{"init_std_router": 0.0216, "n_kv_head": 1, "head_dim": 64, "rope_base": 10000.0, "rope_fraction": 1.0, "attn_scale": 0.125, "parallel_block": false, "init": "normal", "lr_mult_up": 0.607, "grad_clip": 1.0, "warmup_steps": 200, "decay_fraction": 1.0, "final_lr_fraction": 0.0, "doc_mask": true, "train_tokens": 219900000}
Below are experts of layer 7 (counted from 0) of a mixture-of-experts language model. Rows are named router (the router's row for the expert) and show model dimensions 0-255. Each number is 128 + 24 x the weight over its row's rms, rounded and kept within 0 to 255. Numbers have three digits each.
After each expert's rows: "comes after" lists some tokens at least twice as common just before its tokens as in all text. This comes from a sample of Wikipedia text that the model never trained on. Tokens count by the router's weight.

# expert 45
router:162144167125145100119170120105112119166112123124144126138161134157106122131132118117110129140095108124155118142152155157166162130156131112125152160176137138110154090129115105093110127144120171194151196115158134100153175157101134122090148128174143097117078108097133156161149172162126162093123159150143154098132075091101113107175157192127138108116118131133136089137158119174110165080111125110112103124148113118123144156149142144133108100159157100066104102098110125112088135107081127107105138128105103123076103113163087124125092123123114123131165108113112116140141123143095158137132142122116136134099142125141100122146131151135123087118117145155123159102118119168129125141135160120102116118141171115136127136121136146096139137105123138165109173158114138126123155120092122
comes after: "ed", ",", " is", " as", "ing", " was"

# expert 62
router:145139162131162106164135112090123117084109120097170135149158150159121129168114113166119091123113128120186152151129135130170144129139103111147158158134145142119149116157142141098156128138121134161146132120139106134135177110129171098093131080123115130100089103114149172159165155145084125101144155151136148146098149107121092078145157164119157124160140094158135146106140121149121174127135171105137093078134095078083104105111155140131114118105141121170123099115092131125121121127138097134134129132126168106123108096107094127109106140204093151129155114170078139137185152125106138123149147124104145097130139108099128111124129133148113128113111122123107177084114126112143129119124138150098083136169160130100119137133141100118087081089130136129104160143108127140098128130145146
comes after: "\n", " \"", "-", "==", ".", " ("

# expert 54
router:125158153170133100124123105114102073129117125079125114152117203130109160168136113156125128132102106137148165171108138124163147140175105112092194117157153187123170088169131141137134131140131160155146149148164158168142136106118145129105132107151123114118117118125195152166103142147128138094127151115118129084126110119105077118175124156118123183164121114155132115156123110144118153082119144115135150099117092132110086120167158118127119122079126103100107110109100142129116139126141100136135155147095144154103099150156105104113095107173111125131156143138128134125117150125125126120120134103102128112101111122127109091086141123110061132140115147116088136134108153147169166147120126147125094113150154110099134100126133112102091130090115120152080150120128144138100139132104151
comes after: " ", "s", " st", "'", "ation", "ment"

# expert 52
router:185127148176169068129152101089094105129115165135144084110136136155107165159130094120130135104100149149128125162131146131150140148145098131125139172109108138103128103143127133095139096152103182132125131101140114148153154155115164103089121087160133131089143104106141145138131105136121142084140153110108138125097110126123154112158113142137142133144169074153122135147146149158124156099125131113101109128156080142118115152106129148073100098112107131109131099133092113104155110130113128120079144114141134132079116103166116134139132164130114138143117111096113120149142135095127114130165143130103085073089105128107137084092130172153093049122139146138114116096121168123141130149138113157100099134107137114152139133132153124150103070131127148145097142136091094106105152092102150
comes after: "er", "r", "ar", "á", "n", "z"

# expert 11
router:122134111143149100156125063125120141124099159119157120105147127145111113132102091123118087076138165139160162159110121136125153114113117101133129173096152156080123122114120084128158113164133129156125126143162119111154103115124163098103162101104123149113083085130147178158130118184109146089167163102109118112112149082137142109100103167176128116150130114170138138166159132135108169105130110132101147099128081163121113102125161132116133094132112093112101095096120149106110118120095119134110123124119123103120116109134122108123136112139114129155148105160114131165130151132132143080133143130129138081129160075151093088110125107152118104127093102122097162107114143134174152150129163135066126103136105176113121111127139122123128113122085133170117131179109140156101134122113177
comes after: "li", " Li", "ci", "i", "hi", "ti"

# expert 42
router:085164137162143096166199118124108084135124164091147139108116161172144126167090135116129113129142163165138157159135137136140124114161108105110135136168151134116169123150109111157098118146120131152142175112144107109155150095116131143131193106168118103116093113115176155150135126161091135103137150129118136164111114118104114106143130147146186168146133106137084110117130097160128122146109119120078132128178109118136103146119138148120102105132127116126099118096122168103121109116117137119103126102124125087095091095139100081176098118134116121146174104145134140154167144137127123095149167132098123137130117141123105113062118124140073128114088132076093125134108157143146150126106126163117106109140127132141134115111152126117095140107134130153122184175100141126089107129135121
comes after: "c", "ra", " T", " c", " tr", " d"

# expert 59
router:165137163138158143114119142074073098120091143075133096140137123159103141121124117183122100129120138142146160154139141156135153106162109079150115178139149177091147121147148082122100118123087097152134148132181114113161139149086145133109149103136098130112119100082141152126157168136148115088150149151087145127111142095104117080147112155103117149145108140135129140126168094143124173103140119154118125113173109128103103173133136142090135116142147126129103107083090130098120130097126112130093149106104132129100119108122126127119126137166099117142126118135096149130143155142099148091142099111072084105098102109122092153073127147111128125130102151117083128125102181150129116103116136114115115153173126148098122125112159127117152107104123131131089158151127130149084159144112142
comes after: "o", " Bo", " Ro", "lo", " bo", " g"

# expert 10
router:147147116146149122172141094125127099152102137114124085168141119140100130147113097139097117104135147162160116175166134155098154134164116092141114135108182164114136094157121137138129110160120134172153168120150103111139175154105184090097133075119158109107097147076158135162149139139139148087137149148101135176094101123098137084150121147094165173140126116172126130138113107151136147117161132157110093107143114121109120128140094107109105149108158099131115118074117140129103112105129127149129140124122140133117120140140114090164117132146098132162153133133097127175114145137127127151138180125095111113116077126110143089134149152128099139107115129126101112121144154134197158143083144112129135091148090168119144118112128094125073116107122140152141128139131135094109116157082140
comes after: " 19", "20", " (19", " 18", "–19", "–20"

# expert 27
router:148159128165160110150168101135148102103122116116122108162130137122143116159139075136126107136118124166126164142141176148124127140174125139084130156121166144128169136141120105096135106137109165170125160128144097143136160101155151089121101088138162098110088099123156145140134128170139154057155153110097151127129144068101123095138112133147144115129109100191122112138137096136138129117140143121111145095145111144099122141106131119089115090127153094115125112116123099130107105124104145095116132133148098139130117150128114130119075182148106124144143093164113126139132181135094118111127146104097111094106120099097140088129131167149132157106116157104089157089111153105125129164136132147145109107142158162074129127101170127102094104095098180139114127161104115158110104130100150
comes after: " |", " the", " a", " and", " to", "|"

# expert 6
router:116154136193132084147129095148138128112128149129135145140123180128117160135120090157110113118132116143155132158168092145148134117155112106061146135150141154112130126130114122126172129151140136152128172111164122097133165113132142108074133108133176107110100100087123145169142123165115141136132162109098162120120108123112084120163143174149160104137121130136151109119130077125110153125118147128103175077154081116111132104136164119103102116137121110150115105105132153126137103169119109112119146120124111085132156099127104107117104155157106122120142122129104090170155152129127135099109166150083100142122136105092115091111109127129094145117105150114129153059097129167132139103131121109092080129155185147107175122137156138111113107095117139158110151119084139122090100087141143
comes after: " ", " in", " (", " un", " con", " ex"

# expert 29
router:138103168160167147137151108096111130136102146085128098139114119129123131175139106148120098150100166125145145143166112150164129131146124112143160124129154169117157119101141097106155092166121146176118154129149095094174138127094157111090096115133172098125124096107144128150163131160121178135140122140108135110119106105102127086146102152125171136144111091160131134159112098096086155101140126131119150115157106131094107126121185135098103106149130127119126113131096143081120108109092092111141125081161127124122101117139101091168100150176101112145133120171097109159145113123118108108150144121104117111107132126123105089116087128120088080129112109124097144093092108154157108140127119146091108124149140141098149093126144125142100138116102135193129143154129150120059111153101126
comes after: "\n", ".", " |", " =", ").", " also"

# expert 43
router:137144135162165119109126137093135137100094128092131126167151145134105118154119097121122126114114143136146137151154151110146135151150065119114191151124154159118153140141152119081143099174106135139145116118137092085155145090082163106140140119123182140112099110080108146149123121156115159080136161119107136125127097135126129083166153118111147108131115107171092121141141127155130135110161137083084151116141120095098117125127128133116142117095129117129120113110128163114121149155120089124111162111141120125129096122139116084101056166123110123144142090128088143154142178137076193109150141137111111144103123094114101104093127164134136136103106132104104167133120128149152114140134154147121133122138126172119134143118187106084121135124086126141083196130088141143110144134106126
comes after: "\n", " |", ".", ")", "==", "==="

# expert 33
router:183128163117152093161170081128102139126109149125147118131171113145119156134126104134127113131104144139147186155131167165151144128144112122064144133130139176105157119137141128084165134149086117142172147143150132151165148131124180107075111104145146083125103118071131164129123142171104102109119149088112121116103117114121093090182120132130142129125112120162169115126145111152134143110129156122099171124147120132094114144136132131104109122106148125138105129127131142120147078134128111104098085080113146110094091093142115110094118162156103134122122113163079125160133126148099147125141129142117076119088114094121104074098125144125086126114117139096106164148100135125138138129100146115106108100153114140146120140090170106129089132125166144117102129141116123111113138107091174
comes after: " F", " f", " |", ",", "F", "f"

# expert 19
router:173144169146153113166131101143126126121115119086127108127108143157112142120117130153120121099121153127151149168135168151145129109133101139115154166124140165082143073127129112129151125152088136169144166098139103076150152145112157103102136113112149111085099124099149145150115118170117135102117150119091120146115102137149114108128148129156164133122145113159128115163144128148116141140144135087109159080142116084107142170136128100123102097126134141112132090129108184142120126119143136122142133109099127115091097062133102117089100169137119138142156110153090113156135167136113156110140158090054119107118142093136130119115122132136099120160098132106120165087115141156147116102075132146091095066130117140105092098125155107105132110100112169138104146171103153144111154115094105
comes after: " Ch", " of", ",", " D", " in", " and"

# expert 39
router:167124153150159099156149128124109127130096131145139120157092121140087138126165127142128119112098132156135130119147176170141144140155122160127159143101118154118148080155108109096127082124144165181165144143139140134129155102136149106128109093107172091129109163111151144179167118136103146118153158107148121170146102085104126140150116145141166134142131096166167113180095112145130153107141127088114129097136093118088066169121175084077117089126146120111115099120095135104125128150106131131147161110142163097125131104141106092136104149180124117124129137110126113117121134154128129148149149104113117108110138099107092119112108116150090098079115136100135167124111139140160166103117156170119102140169113137121159118119154112098115140130155123129112141185153147132113148107104175
comes after: "-", " K", " (", " ", " N", " S"

# expert 23
router:188127133138152088137126061133109117117087156153140148173130152132106123138142102129103107102108176123118149169135108134146149151145147135143160161134173137101185138165120142160126111150101168115159162140155109140150145152104152089135134092129162147104073118100134119134132146165133148090108183125124160136112113097124103107116141131144152123134106109109108126150156101170145157075154153088110165143127105088111097130141137117112137104186120135120108114123102127086077104149131148086070121131100132151111092108150115110143133138136119173120138126147133116163136125155114160120144142152132128119103108109130108093116125125122100121110142142113097151143063147167138148102070134141115090135142102150104151153072124093158120141102123125141098129148109136108130114136119112
comes after: "e", "o", "re", "a", "te", "ta"

# expert 56
router:151162131133138115139142104121080127153108115100109110170135144131109143126149119170110106120128113148153138117163123153122155131136116122133170181117133159084164098131132128085140116156096164145151133136181121124138143128105154096132112091141145120114106110103151148145141168149123158122137154125125122135119157103120140146110164148140159148128117111137127125120085096158125133089155145116095168103147117113124092141104143087101097107127130125117094141108103154133134081138120122111083195073073087120131086126168095123157114156161109094121157113163080137138138153123092130127175149126128122120101097096115107115065108142144088115149130133084116127088089124152142139101075135129110117099153137121092149093062126104095127110118117131140124139136111161119091103096106141
comes after: ".", " of", " W", " B", ",", " and"

# expert 26
router:127178164145141124145126115109097139129109122129099116122119178137104153171128134149107108097150154155158135159140142174157144126156122113097141150119140155127134109142121098081129094142129132155116145133134112148153163119074150103085165131108134086109125094115109123102138161156111162101125167099106129101109127121121140128134159153140190137140131119142167111135146102185116141139159155107104155108149101122078112155117148091121054117121116115094117093084132127108119114124129122121135157109127137119114104102152111090138098150122140112185138122143115108135140123142125108128161130084096121120101131092075078127099086149090124158091100135067132178119087153169152138129104134100135097106150175114139101113137160108127086110110121146103117122124085119147140120140121128
comes after: " |", " ", " (", "|", ",", ";"

# expert 35
router:170160175146167127152111071146098119139105114115167097126145157135109173152139124147131106110113190151130140151140163148169155107108115120137134138119126134111161079124141112124099131133091172157172163120147104157139159068125144123116111117120132118145072094105157146146137149141119147098113147120087167130108139125121082116188128156155136136143145093160123124147159119147114174088133135106103120123160122071129117163124133156099123128134134152123148141113134143110098136118142150096115157129112146097130117149135112114144104150152116127134164086152124133136129122130103136101139122093079126123140160130103076093126120139126078077118150132087112152099097122163132139104135175124104108125170149162114140121102123111079101113106147122160083126149123153105133115108080146
comes after: ",", "s", " and", " \"", ":", ";"

# expert 4
router:165124147154162115155124123125102084125110130117158119128129164149119173149105117142127105128149115134145129135125145136153160163129099144094156131094141156116141132154130127114124127159092150163154124127133084141148165123130182088134119099147130112126093141128139142143147134122096153092124152104109100138097124101167119131125127161128177148109092098122150100147122096133136174097120157099123139110166106109053106111110135150093076082115138111106089119076133139094107103092101119148125201132121110092150135113147112105114115125154082117138152128173137121146153121124098138055138113122110113115127109145103131077121120177131124123119135163093108135093114145147124134094140127105117078128149111117108126117106129096140145130165164128151091119149067127130103091084112156
comes after: ".", "S", " S", " sp", " the", "-"

# expert 2
router:161169152135148093151137134102098117080092167132124117143156145155127119155144108162129104114116125148130172159143135155115106146155113150113130145129133152092176084110126096092136102159133192129122141135127103126149161107081154104107121100155139093101122089100152146150139116144092144096128129115131114093123135127145117069145107165141119140163113081158105118144140109163112159080152143092106124113152061109086119161166125100107136137140156116093077086118104130090130109117102093119140161117125147125124067120130096100118118150143128099140140125138120160172129154146094116095154121082093128131127121113136101076138118143096119109140138150103119134138105139152126122134108093101119114117141153139106118158129168156125118126095127171123111177150122140126115143148075110
comes after: "\n", " S", "|", " in", " G", " Z"

# expert 25
router:119151149172129107147140129100119144111109160121101114138123177138128133161154106107120079132075107166166155178142127156138139150152108121105111118116153126080124105119107131136112123126086118160121153114134116161149151127120154118081165088176152090110095076123148130154155127135092138116120117119092141115132142142125089109122161138142143117127123123160155097172117112123172140141124117083101133125112118080083107136123157125097130148121121089119088102123109164096086105159157157122117129124155125157124126064150104124147076131196078110139124104122126120134134127128111140088161148122118117082114125117104116117129158118155109101122125136067088184120124156122161147111137141139085099107156167122132152096100173135127085120111147132122129144159119131113104133104109138
comes after: " C", " c", " de", " ", " ex", " co"

# expert 36
router:112120161141168081134145150069132133148102111092132110128113173132109116161146129133121089120145150154154136172141122139132145108180084129098120159139137160103137124151134098081070110125112165198159133126155141143154154109140148072067120116142141132102117083114116137125147142166110158120138170138106112127128165117128093103133134183130167125167100151175160121127142127167151144100148139086124139064126077127106091147127156132092108099110152117139091109093130129125108133118118109118105150113117117109136111108138107101131108147151064129124118137122141112156154159147101124093120137132096082121152138111095096096150107153151116111114142123120118150111107127143178153132134137143102116109156176126109148097139144117116094133131089148140144166154129120147125127117118118
comes after: "-", ".", " |", " (", " was", ","

# expert 41
router:149147122161139128125132107114093163084065165150110153133158149138085121130117132135135117105151143134129133176148159118150152098144106143091137143147127153104183110149118143135143137162126130151126153123152117142143156105118154138102128098154162137135136146098130129132166145114139158120123165111100169157095160093115140127133122130107152136131109136165159099142141106150130128098145128128138132116140095123080117155115160132145113112111130121117107092101111131103074085117098107121102142092117135170111109127136081113075107125124103135168102133093127133162126137158124111122171105118109120102092097103097130060132129153153160117130118149122108193131118159197159122093143144160120103111130151143125136108107115124139104134143106169198095184113089135101117121149120188
comes after: "al", " Al", "l", "y", "li", " de"

# expert 28
router:120123184147124113149138119124124148106121130073117135136138169150108169164137131129104111137124126119173159150154174124110130142152130098095150129135137133110140129162129092108129076128136167135120145109145122104157185068125141107094134130118169074080129146113146131135179117145101136105146118136105149129129136107172105100134118119115139102171075142170134094165126129138138148118126173096113135096130102107135114150154122123102092115115144122110089131093081152118109116080138127121115158098141106131110123115136119113111122147125131113155171130139129131130105152151099125099174147116091114124106118126093100147116155131130067105120108157118095161064118157141194158150112154131125084128138162163113136107156133112079085100130092119159125140147097114113131110116088121
comes after: ".", " |", "–", "C", ";", " m"

# expert 1
router:123142135158142108125105149127124133094131139130098116163140136145100165146121109131091104121133145160147160158100124144150177129140103108130130151126186143103144104138159083102131086139129162161127167156159114112129131113151131146103120122150176130108124130085125140149163132128116120152132132079099120131127155103091151086116133152153163121162135099138163087136167079171143172115090131128105135112154072118110121158134153112087130088129146100093105123108108138112098123132109112123076152070128117131106127113136119119099100184124133132168154131121108116147171141118097161137151135136100109132103079119123094103115134160123150122121107150108103154130118160129108116168092161181083104110147138146082155108090136110117105119103114110121129143147125121155080185091120120
comes after: " the", " a", " The", " an", "ed", "The"

# expert 37
router:137154143127133129188138128105121139120082143108156100176138162164126142154106117151116125085100143160139125125158144141160138119149103132135124154145125149114141102154154127104131119151129153108147145121127116118147181085135159105086141138111114110129091135123136134132135173165139122133123150159083122127085126114149125107119135136157158166160117093140127108155159137141118164123141175117129126090142082072115098138086149126110088103103094162112124110104096134119097097115124104120115199101136143125127067094100105117135117139133118099141122093124114149139133135139083113093134150112111090090134108113141094088104093136178101119125112137113106142127122172080166140100115128123119092105161137148130154098111179143104088129112129171138111161166098132092144160092133165
comes after: " |", " M", "-", " G", " B", " P"

# expert 46
router:129150176108129123120145145128102115116043173143187117136103169158111160161114111148097094123124176156147178141141169153126104126141112107139168153119175160117158124155143117147123139169123156162123147130137102145153149141102130162117128130144123110150107126115161138142164146150111129132120151135093162127105119099126067096106118145154162140124162095137120135162152119142106137126169114098112147130139118118093112151132141132118091128120117103113137058107144162122145067116145112095136169107113137124114094098156080100119128123145105128111164127152127089148140123147119130109166126104127119121074136098118112112079127164116108127065133129123109164102116127149140128150111138149115135125166144142086105076115168117118132129112115116115069120108094129140119120118097139
comes after: "s", " S", "S", " st", "st", " se"

# expert 44
router:145152138115145081151139092094120132100095130083138116135112146150114127156153091137098110123115158134140154140141143130204137129164124103126177143129155142087143105127139132103163101141101129134135128153182116143150159128106158126112100125117136132115140130113138172138145180142103143126145151148091119154117116100115099083158116150098114148140151109144090108140142118166107139044133149098130129124171100128108130140101140083089121121120140129128136111099075143117118111095144102158123124091125164136123082103155095080119094158171088097137137074092116155156167140171102142121138128137124143131124119115114110133127108124137113115116132108149113128122115195159129151109108129172126085101151140122115143139107116116080131125098080110158090139116100117138104105094109155
comes after: "\n", ")", "\"", "}", " Born", "F"

# expert 50
router:126135175157158107145164085126076112089082130121102139138142145133090150138106111155119139105113137127165175109161155107129126140114127141095164142129168162099124120134159128134108124154141144133146155132158111117140119143131158147158147125158133108122108111112137151150154157124102155086136172074116145140088117118150114093171132131091169136146146102177116153140129075177141148099124127086104134134154116151119133118156160107115094118102134076154099086097122160105111111135151135116158157111131124152118116120144113117103116127147077142161159128182105133122155136171108128127137152094095114099114157121067124103114125150145165116124092125157116130081101134158157124140114107089117119106145129139127152129129170104140075111090122127137083166144100176131127099130125151
comes after: "s", "f", " f", " Sa", " F", "sh"

# expert 47
router:164137160146143107134115097105105144142103123079158118139156151137087167166107120133124101105163158124136167125128109139155170133125132104117160124107150125100156108133108105110117109115146169169153153159152098121152125140101140138092126106137148083088123083114168163116155160112104170119134162153085115139121109100107116119137124170147149152145114123161121119169141080145137156116124165139124150106156094110117123125138173119123111116133128144117112099107101126104080114096124150106121176115115113144122115139084084108137093172156114162144148122115105123141135124143115149115127143114095085130130127076113134086063150148104115121110133150093127153100106123147147141084104142149121138107171137161128136107112153124091075135079117157162085163141128107087114122118109173
comes after: " ", "ed", " mi", "ing", " 2", " to"

# expert 34
router:159176142141153122161133111102130115151108134112136129106114157162096148147104126166114113089117145148170145164141144167119136111152089114094146153137153143106142112125144085093139116151100145133148128116151085141144110137103191135084101095111143114106092126127132139150133162169138135090106142147115179138104131100148110121182151140116149126151120110147121132152135118156156124112147148106131138088151115127100072169089159130087119090124116108119136086119128144133123071100127138113082149103116133093129089079142117113128118159131107142148118135132096161145154129143128148123146103098088125143124073127070122127144083138099120132082130132117110148120147174130163158112131156176078101111149173171112135112130151083120127149123135174146114132152102124118096100111136118
comes after: " the", " of", "-", " |", " Pa", " a"

# expert 14
router:145142135160158102107172113105132125135111154093115143132117159127101141156104142158110087112094145136177146148155138124127140116146129116118156129143144179109125102166161111126125063151092151133140125130167114123152167147124149142108133117150135092110118096133139129142177114117100139129091156134108150127084135122129102089180142125130136120117125080167132094125143113169134168144129105140116156101144141131116075141159140094102085118135144108118079080110127169121131099104117137110104174135119092095116125094157110072111111178149116110118128114154105134154118150150077139105158127150116101101104150134145120112113114181105078131099110107112107137125087147141162158160132143139115075123133157123121119109096121128127114124108078123201096111132100116124119130120097108
comes after: " ", " 0", ")", "%", " —", " list"

# expert 30
router:153110158157143072140122109133149075139126172081125119157116169149133146188100102120113121131125127119169143142146163160136117121127086142076137148160131142112152109096157114119146129130131129156144137116174096118139133173121154059098188110139137068121129133062130135133141152135111157118100154112085155138101118103113082120120115148128147085144113120132088100148129107154090159110139109073086133088170100096125107148128114081098124108146137128130137138102105146110107094125127112098111140116130141108114120099158112098137136128131095088150137135144112134138147121132138150109141130077117143113095095075110134091090084135139149142114139151128097135110138114144154102099115129105125155132128147140124111106094123100111115141133098109142115155155152132155158121066125136
comes after: " of", " in", " for", " to", " on", " at"